Below are experts of layer 5 (counted from 0) of a mixture-of-experts language model. Rows are named router (the router's row for the expert), up (a neuron's input weights, with its number) and show model dimensions 288-383. Each number is 500 + 50 x the weight over its row's rms, rounded and kept within 0 to 999. Numbers have three digits each.
Before each expert's rows: "mostly gets" lists some tokens that are sent to it at least half of the time. This comes from a sample of Wikipedia text that the model never trained on.

# expert 5
mostly gets: "for ", "and ", "with ", "& ", "to ", "against "
router:521536500499432497527490415416516395467486447452563509555439438541491460551509460510420524466570436573535546549367408470558539532437476480572458577460624500484522525574597481563461404491465460403474593446529501509501450477525525604384546507486507554522532509467585491465529473516489442487
up0:400466385467568497485491521509522455596477516554466404536485552597521510569511455476505410544399526513455506491563499454534520462525470536453471518585442519552548601428520480473524506493532555463380475498507559497562503547519445503501481537566514470533514550527495515502510508439525473460
up1:464529546503526426462433510598490473496471480566450489475483460492494569467531540547496523622554510517489464565447598508423489486510604505493461464511549468534443385464497568467568401552506527571621504491488510556547509411446432489457504549552573492602483558545504410550410543596457480577
up2:417610551492540522559551570550525490464553541573535466458577412394545542458478538498508496525560540550513538576489471548380457505565559453480553461560504476547416410530446472496557479527512526462544538463477472601534535563416484544567623541499510427449440575479479459451614490470523578543
up3:373489495504508563435518525504523371492438454498442490536494599606459483467414399463486536474478560505481440466576509474463526556571423393476536559528467511395571415449483453516433514459517401570554429554423417430558516448427542458477524493500603551577438542583493539480561500523485501479
up4:447496483443534536516422445498486550478453491503585531536501464469475528523552429511532590484563544543556599498541510584462429523578496484504594522581504522403514423516450539551509506581501451496533542496500507458461524474443523584469460469512516458526546434565480524556526497460433496487
up5:449570499540508512460468475554452556529628495557521514488538492451514594588341424527492396474439486507442470438507477529529496467447420456534511487462557538511522497484476509445549533429524452523421504498498511506479466553508478499597429547497469529392487444515512502574453506474534556587
up6:495468508554559532529576493495503557599522546513459563520568472422536577519514535474519354502526470424467499481581557511466512414473388412470474562507540441508486439433474524458583553527566406572576521490511527580497531464520530554560496512527414544526500553499450480419411478446547455481
up7:395495442516414499405509463507532459409527522495464509475569579443551476491480430492476541458450535404521569546487586495454486516548488465505512460464454566481430548440550494469492590525599493541472542443521456561489527457472494476496436559461617427536468468598380556538503524458544498409
up8:461399488526533507471433472485494487487414543565520481437517432501499614477566499542642521549452538477469511519393489520508527553501489414524512546445492463550582488541426537502508481524469456562498465580437476466468515485514422527418526541552499527509586438570500489499591499562482490543
up9:554660521478577614517522449444514543457538506537403489522558575454491468441410516552557549504433555456544480547474464452488485520555484470525554489506516504449502413533418453527503516543479468438506533523545436451542605501426567511504423494509447485485503451478491554463423450473510613512
up10:528476486578565510453545529487537444463588514485533454588526532465571516498487598508470535442541558439384503463467518449563473574571505611460377471500469436526460511437461554480545467538465578478423479450518504507574512561541483486517450582472484478512458472570487520507583510526543398426
up11:438465472473395497513478538506618466471452522475592426471529484467531522521587458464610597530444573474510512552545611464594399485568471506529488557531514561549504415497529538488466503569516466541532512527500544492468539523432546480511442546532513466548444510593470513578628533397627448518
up12:417482536522521517516507528562483556523518459548508443581539478529495502494515568460493425463495572446441494534539566473410416514550579486492465463512456483493517495481474480403560581555600506540516448502540480540535528416443484500525540477473479452629447523657412459494468510559448534509
up13:466587560507465486502438432542494469485516504535526469481473479506555450638516547513608493542420550405482467545492540508435470494572572495531396540478547516521416469487535595529514489456522438595525486469537526579507550569421502546501525549505571474402526554506480529426519526506491428415
up14:581385493518501350483511521600528500467584482473527457479512458551554631448476526619554383473450550582497448493521481491546417528544571502461454449457505433489502488504492487552503500475569476521539504485425453528444508552495430524506506463538515436566420505469450436464537443456537572506
up15:468478495438518397575554508480554444459570524494529462527547514509471485494515556508565561428424528445557460494512559447582466488568525529522465374490428588469494589500420521491580496639475428474467475511529462520502524438525486565522573622479471477473439480529490558429503443423599492504
up16:541406462524494453363426560491529443565551475447374490419539540572500489504414390574520429527522486471525543509541430576547526558498576460456548566515476517551403392491537574407521495457569459506521474587443436462507525415448549489463437519546465602511463513534441526525574525590413545404
up17:493512514520548541606483530636484471601451507459538447559506469502545546523544524482545469497485519384464529494542467409415515473552521536522477470497448431555490452434436524481544503468494566462583547401399537522545495543376460457501498575518552450553518504545475522493516505497533550493
up18:571540472548423468548496526543558499406518576500500431560486553501454511476547514541504436516552526449489529536446549444487360496520483423522499533508456539486431506415446434431586527418530512500464433465566430534523548484489472535472446526550436500473485482508473459495580462530413549404
up19:491427455453580437579371531493470545453506466589416524543473474450453467453427546566540546543520591422476465528461515545579453507555565519494471552572504497496463461443513547539549450530528459503519413611504457471580554459484406534515456520424450489450478489435416430507386533474530524467
up20:461461504526499453481492553607578490451591542513419474466549491449639468525585554618536445497469470448449571474454517607512508469567557431488549433526543484511463534388458515529505483503529576447548415506415433475548539410408459500499561557544507495576546518563471438550461467596517554432
up21:421410596514531517585428446490461491484492498603514465492531537473487493604528452480591511579552507521477458530518469550509536518519507501500560485494409536522418506459475506444636545516574459496476398473485452479447577451416476587532521430479432512660471517508470492540478440574479519460

# expert 24
mostly gets: "″", "=", "Born", "Coordinates", "|---|---|---|---|---|---|", "|---|---|---|"
router:509481569543415450550503499417481513522553556520489422430556416527500527462444483485612507536568480553458499515560519560559499525586506572419500522527510499489446481593403511449495434528532575484534499530381577497444621468447523483602436535501457532454556517538521517464552605442562475471
up0:486534481533523529532450523459567509444556478486454520586499543506444495492472508618567483454475357548492498477578470458447514539542503463553580506466579514537600501543434484515502468516503582498488482543399496621460573453422527523531466569438449430505516447597450496479466558570513488546
up1:485492509546504630419536498563533437466513501552461477515437511415533470423442497457526512624427458546499442514539499514563473593545402524504594476448511528461466432500508506395468565468514489468482453604518520495538493477569459482571485526519451448544507577478459481474424491565591491427
up2:508465590464493423451560492494450466470595474516415482408538496573471569502524542542494422448588481543389483484512467527506536489537593523465486468488467451548478560460477521496446469480507435517528555558472510498424525490467457508481574498492504440629424585505454402487485509581440479426
up3:501580482485577444529535447555452469440463521499585510443489555561571365482428499460513585488546567505532460524513466631550451402558582499550502480507444515547427579560506482541548514357486536498502562595487449398531452493467552412475437506435512518538523569478502551454497583495545488438
up4:507479428567371529501477435556554475530499437560538490579394491446486533574528527441499555519579491528551475523473538591482499453424525462516439566468517569529423453459513553448524491507377527580490448407462546437543512530570462526533419494544457495506427497637449531498527462605466466629
up5:412482482584460467527435477495577491445482512543548440536552513591463494578492540447482395466569497511478452513517494428424496450551537540505485494565431437533482411558508475485505516485473450491566541459538482513489608561505570513576566575461530459459536497506529478536482496499503493474
up6:394523536468477548481491536539463520334488395549509547516592489578517480439436498522397504580492475500521432480389400531515525528539547494508515512571458549504470577390471468496398563463442499442504564508411498435496553504411438422498565513503505511494492493522494487416474585491430544453
up7:566502612532476501590480508553545461530393465395451536551561611573461568544537517582444417506534526523551510468472520493469537518470574502506523554459536526564457546503432441446531504435591513483554545525516537463450559455557618507555582463568562502462451498552573508537433568596518475496
up8:509542550547484537526580391470415560478531446451560511533459616574533455514471553517523489512533378525492545481521509397464458493504523534538549446412523465450455524496524556539555472573470492493394517537544547525544555435481537399501511476477446502427462520430454510546528447617475424495
up9:492493630415490495468426454487531480646479481414498492438550548574518547447551498499490492567546517600495456478559545423533599472484517512548428624517556543525519524366464562498453449366532318622541572493496507557479582437462525435437436470428483520463497552450424398527508555537498423510
up10:388567605452549419499511476594461560568476500441505530522559449571509450466540594532502482549472496489593459609520544504405528498552478508549455405498455453548379456527479502508459441489468509468563478438477437408527596563476572545508436532461358498472526503480463455448516526609444480499
up11:502584579479471584483391482490510534484506446565496547551459516495551554549475554462551589544539455446407519446545448551441513528553566566543428439536508479500541480451387493443436482478546542463515464541464468583494515577568553592466481432513582499468400520509394519483475518522528411623
up12:415563500500394611555532420479506502608464485494471444513538547485515426411608484446448384578501520463588424485589512511446514516492544435551331420483493506464488510517552453567522650349578475491554537398515491440587603463425477493510586624532405437522510511558552513420511497485465499471
up13:565477387494531505472525527519586553492458476565514480474460456505536578477392539533515520480560560486512498496449509532530513448423506475538413544475595402589489526521528510542624533484550498401560515524424615446566487485499463440508502569501436466517470528506520429441438451495492614499
up14:424537543490475554541483467474432448533473377582467490528453481486577479476493458612478443460531435551582402461439514489511485513372505480508435623522494525472430498485582482458482591437640512468497438531405424557514570541388507504478472507420498526538492542580489450575474541475454420480
up15:442477503476499548415500505515505560539484480466522486486474532545468517489495535607544469555491401571427405410494499518491474580498433505458463559460418538477506480477459587481520542452493344501491550537476496563564501428496469431487552403474499448587478469529483499500434556577527441507
up16:505503528489513602594571475516531474352436546504431629512545558511456506619457407536436479519546558495443510593513371636500540507550420477502468494481609557557520564569478506523534576459606483473490578604393447401464485529538433508501513521527517611497561518549517428370482465493483586445
up17:427468520401545459524508433478455448489539459438472441476555450444489485536453583542523489554519463548555537419518517540505551492561508517594465535555512536485500516522519447512488525466483475479532474480501513471508503474479441508484520408465472581513428524538455584529489473508467483503
up18:460542422626468390428555431557621436460457499544543550535519523544524492520495470578475453570544439522604453500494480525563494517555552492487384499604490517583521569522524460459461557488619431572490542473490473532411522461439458486461594428532543476510513519450501415591550520498472542488
up19:448449517467471405506425550478486559442542524480528514443517463477509512476467441575549427496480489473495552517470535428467439457480519534448535416522568440434481487500473489463452486549540502516433514477460548563460444526494486534546460515452458562505422527534553376531497543498449407598
up20:479432482454462528437516480469551473497519500513459445458562542486539473437523540565541555512514494541453435527607497485574425517508577424470388534383372561496495512639469530475536423477505420443477535579538438557423494486594418551600523496540463524445460467486497530532512476546569523562
up21:450497442474506501459490454516480529400450416541485428512570546512517491390500561579558513539573489524538530470391475420496546443446551494410496468471531505439522385506555482501564487513446479421425402506456473642573505516412526551575583565360469457483489493521409572483448538488495483466

# expert 19
mostly gets: "of ", "based ", "popular ", "indigenous ", "brick ", "Indian "
router:496613496416566544561519539554492438529419468523568574490490469539514497478441463484458521569578575552498475519574508511503496525452443503543467535480403459502522546574513451579513434497463504501562494555542495437478459560390519505434537448460522535482553482493578475496534443556468521539
up0:519479493573521500536499548553519557573448527462479523495551490508545392416573434545497530492477494408447557504523544494472519517593474527409482578430538521447530481499395508522537440411472427565562426422476451505526495585413535513510529429452498514424621479481497585510493485508479484516
up1:550556468522519601471409503516538476490516514430507541577486526441513449557551509608572483480449566462428516494462462489491468566499490460603461492497530523426494537459452519598425503501460526518510507416485457451424555475429505609495463536483517511491508410473514520463467521549492586525
up2:496435529446483436523510547595496496516544523499480499496489476547522541513486522439535473512541472543579492600506499500514503499512455341515445407509515477457462532504471454547486562456485463527589430494384545486452523517496467487469488412445429449506551498548547422495548571575521514439
up3:489493472488537496451486420546495365434466534464591411506549441558602435564492577545508482557509533571440469457518517519502491610433522583531427567476477546448606510476540576536531467516464562456518458502506487484560501571432525442524601561563556446514457456458485445523535477534473455512
up4:516529503536523520519391559486586410508539549474501427527580568493585406456531551632426535418575502525484569439507455463449480569544491503486462474542490549481388512489491469558456457499549456508560550503439449499490512541547484538485560541480458454547554469523467560476523535498498526521
up5:505551471523484502531476465493477480568479522463486487461585450434568517442427567560487476594492462461581463445464447478512502491451523486527477608556592547498449499403558524539537524421565425532551536514581480550495499520519457495469514513445495515499548487565509473477494424476440558578
up6:509441498491472473618502495463555554550575584563475499508512463582467468468534503547673478521509522500545536472457495452545541560534456501586580475488459489519577414451495506535487519435614493517535514549544482407603515496431455492436509517444471469677504559533530472522515438544477495525
up7:555564505535506443473449515446492445470475475475504457562535475540490470453554425482582479527403547456576490450539487483471497532509489536450481542432504568502517510535560449501444557615502466520564437621493498444418512567493524571533507514458427499453462546545465540424494418510459502466
up8:526522497582522528513504377541552539546450528568452537439450537590504503548534530486517464409453413500468545534518491501498524535484529458526501445506483495590483455469452486443617584364478563527553477506496483543577522488494540563501476456447520461469487538596482580470527544559491548574
up9:506482466499548487497479511488496441481515530516544524487519575435469492496459476523492464489432553499461561516495429487523480490568477440541451502535560592431417485541570418512483476501488410629444567493522436459523500526462526553539448523607489386563389507528492550431479488381516568499
up10:473422475461486495639485536537466548608450512502525495427504575567524571483529437566553489498526500506443503523528503489504514542517466509546625596447472554504461554543518545340503502472439465509464506522521455469392493477461597474507547424432480542525470567473523500602446492516459541416
up11:440439557477498519518557448558538530413524485461426439494465458501471556536465539462526535514452510446570611417468509439465456570478419401577534494578412518461595563502468529470481579595498477491470523422537423578485530557486451525469548570526556529469507529462517464502439502510561547550
up12:543534528573509490505509432470509455540477500458475517439506482477573432477516514492486560537541489473461589492416350588473523516479547456548551566479474525552444456569443510536459464525492421515496609458499472554457497572497510563462530406443409523535519591445479557417504594547455510543
up13:465517525462510524534447455441497451467442540556530531509624550598558461452358525526430467600564548495576496559474505475502549492452438450439529561533472475448482476569535552418568501580461479580456509547431580520421563477586498601519444463467510500516474427497474474583568510493452523378
up14:409522554491458558510412466530503538557475521534536482438586478538502562453490557523404434498550516428544473442479506522470483467520434366570523547485521492478463535560512564458607558584460458479513535645520527524498498630436411597435497509548579502440529519465530449456517495517500556478
up15:560478470565387522584480596516509479515495457562484496499486557551519429549554490493520469518550473453561533456435478527536544597475486456509466565523528471464452542461547514535485473569576457404454394548481358483573534531455541501402584593476623543482549489505414548521410540490502556527
up16:529490468557537519488503416460518488509453520489492415395512427446554518557459472454539508562547490542394532412511471674527516512516460531542464548514494533514499553431501592443533470531475530495470559480483442560457516542562431491457421454570495581548612467455502592539489548520480543488
up17:473495409432442422603453529539447535496492533526544445424483583541515454458467550489579515596560484492495479468562467531403469487425436452560520614448565504532514503450489487519607451462516423482407448468533532570451551528456477560489367398464558466494528413471515474529515541558430485470
up18:471460542525470459481500511465497449454533411460571403553511517450432457557510544491547477511484519451495371548465520528439434589575506438476547483638442403531506481536604520508531458477556490526510487659482564517517516486486550613550640509432525426566528499542497572441511528571539530491
up19:581536502501529500554515484506518512494537491490479485508497518459515520585586589574542561450487448461514517543495480461538470613563640546484450479513482497477470552485467433644491454475474519598486552373515443463427517410530498488514616496530537487588438534534469491510429468521489481446
up20:494447584580467545494553519505524530508462482544487536418458545494457564529448532569516482509504483484499436448409482481490488492484504496518619542511496545525479507490484432472538516451485452442518506559391395417566523524493484497506459501509593558459556489461496596474546463633514491446
up21:469447485516462545527527428509486469549432450543498514525473458489467578523445553529521441549503513425479449465450547388551474537461517508479525553518416516454509509526576453514590476530559444527484521477458454497412544531491422486469563578474650542547558429531478461432514479587458517483

# expert 13
mostly gets: "comp", "Comp", "sup", "gl", "trav", "expl"
router:435497512539537486394462548453417456535558440507479541531512512537484572521606466472523444473490506502417500569473483617555558466472504483445579520497508449432614588557442498477531504565468514488433487527453515514489508512466398547602544499478473518523477521567497455599469512597428534549
up0:485479536520461440578509420522443523503456530488566538561449624580575549524458493498469456555460464578474397407503507416426578506501451518608504467530457485477465519469550440442568575494450449529500464484410562446426496492504463452444431495579469520503512396486467478449477469616475416583
up1:588501618547453593507519485440482588503568474480429452420538534496478539450469375568512499588468452554551489473526505608475497422493531458550550492499457537568523500384453597433546482495466409424485514513463537536520493533427517516442446422379408528506512531512548432538469541589522524540
up2:595506556496433440450505501467530550495480396579516496460528486573568523489525447504508449427456481467500442524505491540447550437490541504479470442510547485640584502527539556593425465427436440524480584502539476506531455565390480523485546489488455541427516473535458378519447597609494445509
up3:562506480448586518481519487567496547473537498547528462525476465381479513510485445504458510475606418443509509429503493529541471500456459525558526502462485509462492321481526438445516400518460424571625460480525461415501516482568529441542515542426399498504370528450488635418603474498485444509
up4:530422493529504500547400468556447576417539412517447519498463505408489544524569396488545399502504541518503560563565429572570402484519536483512531571543643448558516456577511544615516491435462504495517490472472460450407485492498501498487538581467587537514512556480450540514561459571473448523
up5:424454584498478457576527437468462575536497512541403479455547475502517576493481464500518544538488476550476550525532558467515537502661526557503562431521553539552555486401474563444555475502589508477505510475483512465468629526441482482545487458491436537494523615570401496545469590418408467537
up6:544450528375477493521556498499523519551480480517426498506451498522564470602458438506515449449537545437511467525513468428548490568581479526459556478484432543443538513461422485494563538424500446554545561559492523419474581521541455529527603540514575443522501588594481581388454563464485479497
up7:507510525464509449557410441482517524384429511637481609483528509494536535400533479528505507589476454525456506587621571474518476485489448507500547461501375474475529504432477546498529478539578515563479536510478457406442461537500510422519452456499505585439480494392496492489557400598508444433
up8:456539510551402513453433467577501644547477559577463480505588545508523495473411510467465434521479493543488586396497519531441550379571473524583493628492531482445506394510529561588477554381503495523508590482484457534547485495340498559547578464463511459511555568443473346578475541455473467590
up9:553507460430509512552555500524506461477507510515509446519498522487578511443439495535409504568557447471576467477385536567405556516569569452560572559502449493486444385562601486539556419585525510425554463473487426449515507449477506482493470518529483471493487586492547429402453470575569564576
up10:597495608487505477487501505508452546493408455533509519503556526469576444486470486463544492532482450427406446506522522458417477469468486538433518498525554432503470437472570455553541591505470490463473508445491395536488441507521528465509579545565531563536537528573480531549419516493481412511
up11:475554385565574532554445487461487555502466518538544503405505461533518506500403514480507468455452413469499508523604449420464509530455511484567560440483506499481566476463459541507544482437472512461425505562448511399456560556451412462460493455450519574452502506534479483423445482534496505595
up12:412500542487493548504413526514497414479588413517408513451558553488489525482518589477490570515488454500556458567519439548556500576555467512521405490547434475446477483675567435537418472536476457484633532442443526440531487441480452519524503453487471517482514509492426458498494587511522616534
up13:582601541439447479513489507512474572543477465589492558483521518588540499441411563512423483476496512574558501403525466505475559462482543434507514427494452529425504478536508514559420490432363508585504520456516440502416494443411482517544496415443392539532528492491474443577434444477455523561
up14:506475514497517578573412491516496521472501486501526461437561534537471376421439581573452548533541535498487502471514478563468483563569571494532511517576505588605461533473463492536531513555474488498470472584442557441458505320405490529464538501476579552535559529444531459506513510481569549584
up15:507462542423482577482448548474403521543583462497510424451598542480503513599591536531532553449491413512508445455484461520478503567453430541570537442478533472460491573438469466412562548529600481442528492572460558492570522431481409528485487578477481548513462512537397616462507456654485443467
up16:568500488532471477504448460563559490565453564469395590483489482465646604492504636529504459492517422564462526443396564490445550522502501506510475544446500465513485511558555613522470490498519508512556520481505507492550540487449429619384451558541466540634480570446495516389488469517461509511
up17:359420582542505430440520505581512400423559484445427505591538521543494526434476567458506431537528458518547458482486559467395513479476493546494446478543530468482489489492561436461484526494500510494369522542483525533624462494435557493575562520506472517526445464474432516542530558569564461496
up18:492523509480390445477523490589433472452466463484456520509472414412437553536442499570496521440464544536523419476496589572522460534495498450454542635516469590476488523499535500398545455527544479552465477527492356499511559442550474555474609512392518544500468433456544573546493470489488478520
up19:457486501488522520506491484557430489470495530555518571530509529479493495497572439564568472491447521518529520443528484546516506511592528478473528532546558512578481577516415558514583543536457469594517509491436525485608475460519505525469557508507540478495550549593549540437518476530477480517
up20:521566500531455523528549504507546582458477447528502536558468510496537500469486431518399514568492547522515475491540528518518498492488487521501489518564440511555474450543507534485464582412497519445498565476479524458561511569525463488436486588531526442515519469494565500566541557464549573404
up21:463507599451445402523459502448512606510532455514469543615516580519541539578542500488453464537540515413481491542492454426484485543536451541558521527535468510487482475489461535496470559503508455537473608470472499374539474491559571428459477391505598413531372512521546497540525523462422518588

# expert 20
mostly gets: "č", "ş", "ñ", "ș"
router:502610450533518500552558539447489565518541516487537481526488536520394470467426503469510516444463574533555445501487472460484526500490486467498432564473505515503500440539556447558490495503503515542440501561546563565444595463471477465648431508450520520473553486455498524544514522473526483489
up0:549507485424556532568457512477539493468479412510486492447520542580493596481436443488506538546509400460441506519463540561539463496529507478518463514488425491547499492518430514554430482501636474447539503520479486507532553536509522508426549517492431442556540604486486455554467563584479550461
up1:528505492552525545538535456560579566616444574554486531497482556506513466488506407474502535473586436517510486527434548393414398469519516573517525537570487478618486519517515489446522522513493540599522505452487587591484489516538534475516550571528449459488525465475475524418544486423488462449
up2:540509525532424492502435485540501459552532498461453535535524540472471413456588491559408449442548383462473544531475463469494405480571467551464549479544445459509424443480499516513545571419489511520519507366529477530505460531485414553574504539535479479592543492564503539424502454454432518576
up3:485507564492534478402606525510553469423445490514466478508408541554526555451495519476517419522454525483524425518450617484516513504535501405501392495559535397474438440542484518465451431513478492596515398553523453493507533502485461611506461483413421453534510482523592352544515488526535600473
up4:529482534463541461481497528512433494532503411508481417416523454501479581477482476546557488508500423508567487594542609498410439455402505373507440502560470513592431448546492530534532456499467438465504520533479462497512458442513555469513507423487495442456425519583451589532537433537529544520
up5:565460460390478504368520453490535440517544514592452533501477444492464562548531474540428471461380371444428480434570451498543472552493514443489570496461461536590538506461481474521454543442583468472545567517469421512542510555595501580569458468551513528523553582540477527435447431534478495534
up6:576541482478584496519561517501515391455450502553408492531486445421558525553526551590484471493519474528581513540459419555498466508572459426564504576612435446507501511524544574556493546498438466478457482451503463535632451480479458553485511519404512506544449462525455353503480534450489512555
up7:489417439519602567534530499501480485536444515470535517492534512533451469480401511454367452608564478504533507462501431556509439486462532538466455475540541477510484515410415487566560398467447477474491598591477404560551557546504570491411526456489495378497596424462524502523423531457521477457
up8:461574561475451523531505530431517591507475536522512583505454433464539440517586496536484463546486411441496511472574514568571455513592430492511504448603451448587458429522492533488496542465575505442544497537491512523625459413479538484454461494459477509609474459462452443504564496524514537459
up9:532508524485420504546515524462472580512550546473520453466450554423520376547525459565444617493486553535526538409548466549502521534527416461521484473517468527524478499510481609521657486430507480535501519515410523452453518510540477471389501423445544450537488517498379522506449558503490587438
up10:516596554564481443515424556503605527453554405490524469484542596452560506573450461481456434646489469445524491508563546485452474486497436536497531420531452537472449547525543494494464377406509539517458584559526525521640503500457470498461574534467449493521481476562503379471549522539540454526
up11:536577538483522485462475496488501556419523560479425475549471470482630524496388508569500457395565519544498458532499507471456506509533517456503453550553500533562358423534570449530510546504487529544523566537518515502608455484446557523479486496402602515532463537556464419495507544568575466440
up12:510582439481513477441509488462523525545519405531440628590535602486524506507591504518552512514489504557455518442546411487501472417541563477548482472469487496526529443578528480444517510548508538513552542525469503402424355572451458506487551499568491603478508516442530531563504512503477549525
up13:507486580452644448589522452517537506446536480508456469533530488456626468457509522475515529515543492507514499506520479511576472483463439456513441507416542521609505464542519519471636352532499498573484486478529505543389566514504510426469516577527446440524482463451497506487409542495429504479
up14:540609479460461479470534495478459485476555496524513586526478522457510542551391519534562386525483536520510417484599549520524519469540550479507540572447480459452509471524505460502523442435488481519583559524466498541568515472481486521556522498526507515436475606543493481515416418657535470499
up15:434508547539569516485508415545536476466504575485507490523472486552659426474462359480541589464499473530498498454518513486489404597463452365493578528566396441661498507545521455496459565520617554615475504563480507554444510494453505490500455528514559525517454485416464565493577332527526367569
up16:558526587432417520490601446554602499480463483467390497460460517582438400501507481454539451602475501510555485549482501524457522538435360475505440475607509515533543526494579430521433524493440466435560522524493497461521464509444595497541570545423448562592511505465455457465473392494468570470
up17:510426531478543440368523459550496520465555439445450439557478480574569561485587451678535534497522485600556437507503540581572404448509582456420496511549546465495437477553400568489519469456470450466536450450487514417520572589478500543480554412489396481573415564441480483500466539487404517465
up18:467544546511410445469524533517528542501430418573495551464491589586539510521526462548521562495461474566499519480530531484515453470483532474490512518611578492494500417487471540471536549415514477524538463468485529519430495484451511521515487492517445550493535531426461487574498505631500506502
up19:423540539414490476440432481497535473477430435565497486584559488528530466494512552463537583427542603565524487478532508487445494448500473462433471450474459483475446403523517517435420542495514551456506471454541475515551399481483608534560471545453521490496493468474428497468513545512464532418
up20:477516463486462399514492500565533518471468465492483452441479449511549459513502572531556525506615389520495476574649498598548552532559572517504555435588456422493441496495355502501501460459440394528553635486458452506519531490454514580431591517448527480484469524488527514473485545548451503474
up21:435514573449537491548531503433429466450451456496471548484435567466505433451519440578491472494449480444454412489426532543516506465496424469447487496539565464481511497463435532491451449440582461440511492411439549524557514477472508606523591498526493509534504594533461503519435534569440475469

# expert 21
mostly gets: "ş", "š", "Kal", "č", "Mal", "Raj"
router:501446491482475594491374465504577472513494538467517510501480425487501519535534527494402509522513491498577501488415535478383514428393453476455450475521499518509395506517501534575504576558563573483504429525581505455590619534509468441540523491487579536500473471567484461461532545410545533542
up0:509445476465469377531569418498526472623469553559473512425429495416561548487549418581425559504462556498524551494529538587451489524535441447492494475479444523459527484495546443472465442468477510553565542521474439536518479518599418505483432436485499407502488514575318465506541608562502605497
up1:413555530481403520378451461548499466465536500460474469506417505527541366453564490614500411538484486611537565514469487442496495618481504427559453514611555449514546513497517516534488469435410481536424489530459510538578440523509594576415461514511469510502515525514416532515488507520511455458
up2:484505479579430525460410504461469411568504458519399580540474483553557518511513545602396464379463438583573476463469542584509537482559463529523498453340587484514507460520460584524556554508533546521440541541525473502524493445421485517503503542466482586480518510514480430531495509571497477502
up3:465465486531555516495482424478538467465578540491454470509390571527561442574542467441516519647515607474493536462433539501564444476563488415469429489527426538517519423391483440441492620431504500479472482564498405607504559581491515491534587428509462492529476581441451502500497408483428470438
up4:484471534400546425562475440589450406504497490540535467432508530540490527478448483510516516579496442494535462457532497465473470569517473448410463492566485485516380510586521536435533499546572531438486420485454548426514416570488468393454531542488523460540579526552417450523510468428397534474
up5:520510583448496528541386525477427514495509528478497478482406463522507518483439469527436418555417451468522440441559539518563401502485472556501561493490553548557541455481532476496583526515552472452474486532341496467509476530448499493430663529380423488426515549496415469470488435500369581485
up6:420477495473458542510434472569437444551513500523491393632535530546482550473523551440486536536562461453500457455549538544537397445442546428515544509545467499536439443430445562432532515532421442541497483487449454532621555525464505500516497599471449530613519531464516488477425418419493442583
up7:455469552499497547513449512451452488590500512524597436508447525547512562513502481574469544540439468495446578472525475517516420489453438584520568635487516462517408520526524556416472524483527537410575466506509464473502500537469452464408537491484521431541516490541516565418517473462474516474
up8:526531480444482499484602541589517487417498522449475410419476411441519558442542506491557555567494518457517558477455491474570491525581396459549470451564534520446572469498512498505446548395408492507521531485394473401534559528460534404556480528456481574520454584511389531464526405469372597421
up9:496453479586468447503501462472492518522532487453413673525510490491678552570506422454473457535550609510513533490468570457416458478535481424491533437511481513491408558452475538436452546508479486453484553584430513532552543491495548431523498500509510435473567478472418419499543420542454516510
up10:539479508545430485593424546418510574349619544493488562496443452476485516485520504482496464523505427456496634593514458403579521638420440565474545483566504553438525509520536507490477502542562482332450560454447470375515467405492508466415511565576537494483462496565558410473473579476518547549
up11:524535472462462469539487411467517553458458516620520430493521615534427451588459468535428607562507406555392546437441501504511510543509456426510510423511562580520513541387520467440568508498446459467568580551430572484471552502520531510362520498497470526433456525441487448455500513509530476364
up12:475504569503547505471458493495512560568466504520516419463480585385531504573514470489490431479413511493459417485506527463523482504447453453498561519550545538452513441453375438557489476550451529520613512498456475446447436549501547444529517545438473525453358557464466503441584504541539492490
up13:465452569441569555440461495520510530582558426555461497501442463529591477497585434586523493519472514443578384485588452503505549404484461520497445535461549512491489563424463586510527558464596451568441584469494548484529451507534503537426490550469528486442587514537486626483461532477486503455
up14:512504452526555467508470513533485461511540363504542512490451544556496454481400520480439510442487484517537511506451494542574407481559557458505466534496513481527469391504542423569497496547462510589595485551572526472552459527534550536486464479557537500436495507435492531557452517434502513454
up15:452516438440492464418494427568466522510506616499430529462447522572464490534571438462327496537563520449461497522436559436537462553503578421488446389487476499611498477552527397478525488453494470454419555557528465476491513478555526511512562571448538458496446556483557532508504595466510547490
up16:567447504471480457452536500537570468484441441540422637482499545468473537456454495512566426485599456530552503556474427568509443494480493471433431401456380563494557498497586434509524568429406456515518479460470414552497446495383615511545600466479531512538566416481378496487500482494498511491
up17:466510550382371524486593525535557481595498494520486502482537498484502467531534477466398501490457497462519454532492513474496478505459531555529481458481483460529398512451529476438435491464540552555552522513473416399414516532555534488470553479491459491493510514567476438480506523469489487480
up18:499463471467531504444539571530491530511577450525464517465536478565447490501451491510486490508508482483486557445504484484563451519451569426538505473467553485424432472513451536498488579507533509477529450526480461506522531536530457497505484462492320434491482536544526483438560458460443445488
up19:445500546543537499446539512504552556514505376456515505491534533535618442550616581556400524473526415526436448500513471496504526495482431535484447507561517488463403512530470514490558572492434533443549480414528497443569469493475502430553568507554577447504389453562469553443486439497387511528
up20:377563503495476523532517523567472405419548425423457418566488502497511509420469514468484529526464454514596508504516486536457540475542495523598504481497418509451477457529442499535504493431545512464517469416506475472524470503440458534544484481478530451511520530494515532454458444414524530487
up21:458492557455406442584502415411554476559397576541501491397514487544482550594510536500461492509456460492423480462602504578507457550416531508505539545430553545626578467436566445553532469479439468444495507552477480469455498498469489462424559495450432570456576483529470488497546484480513494491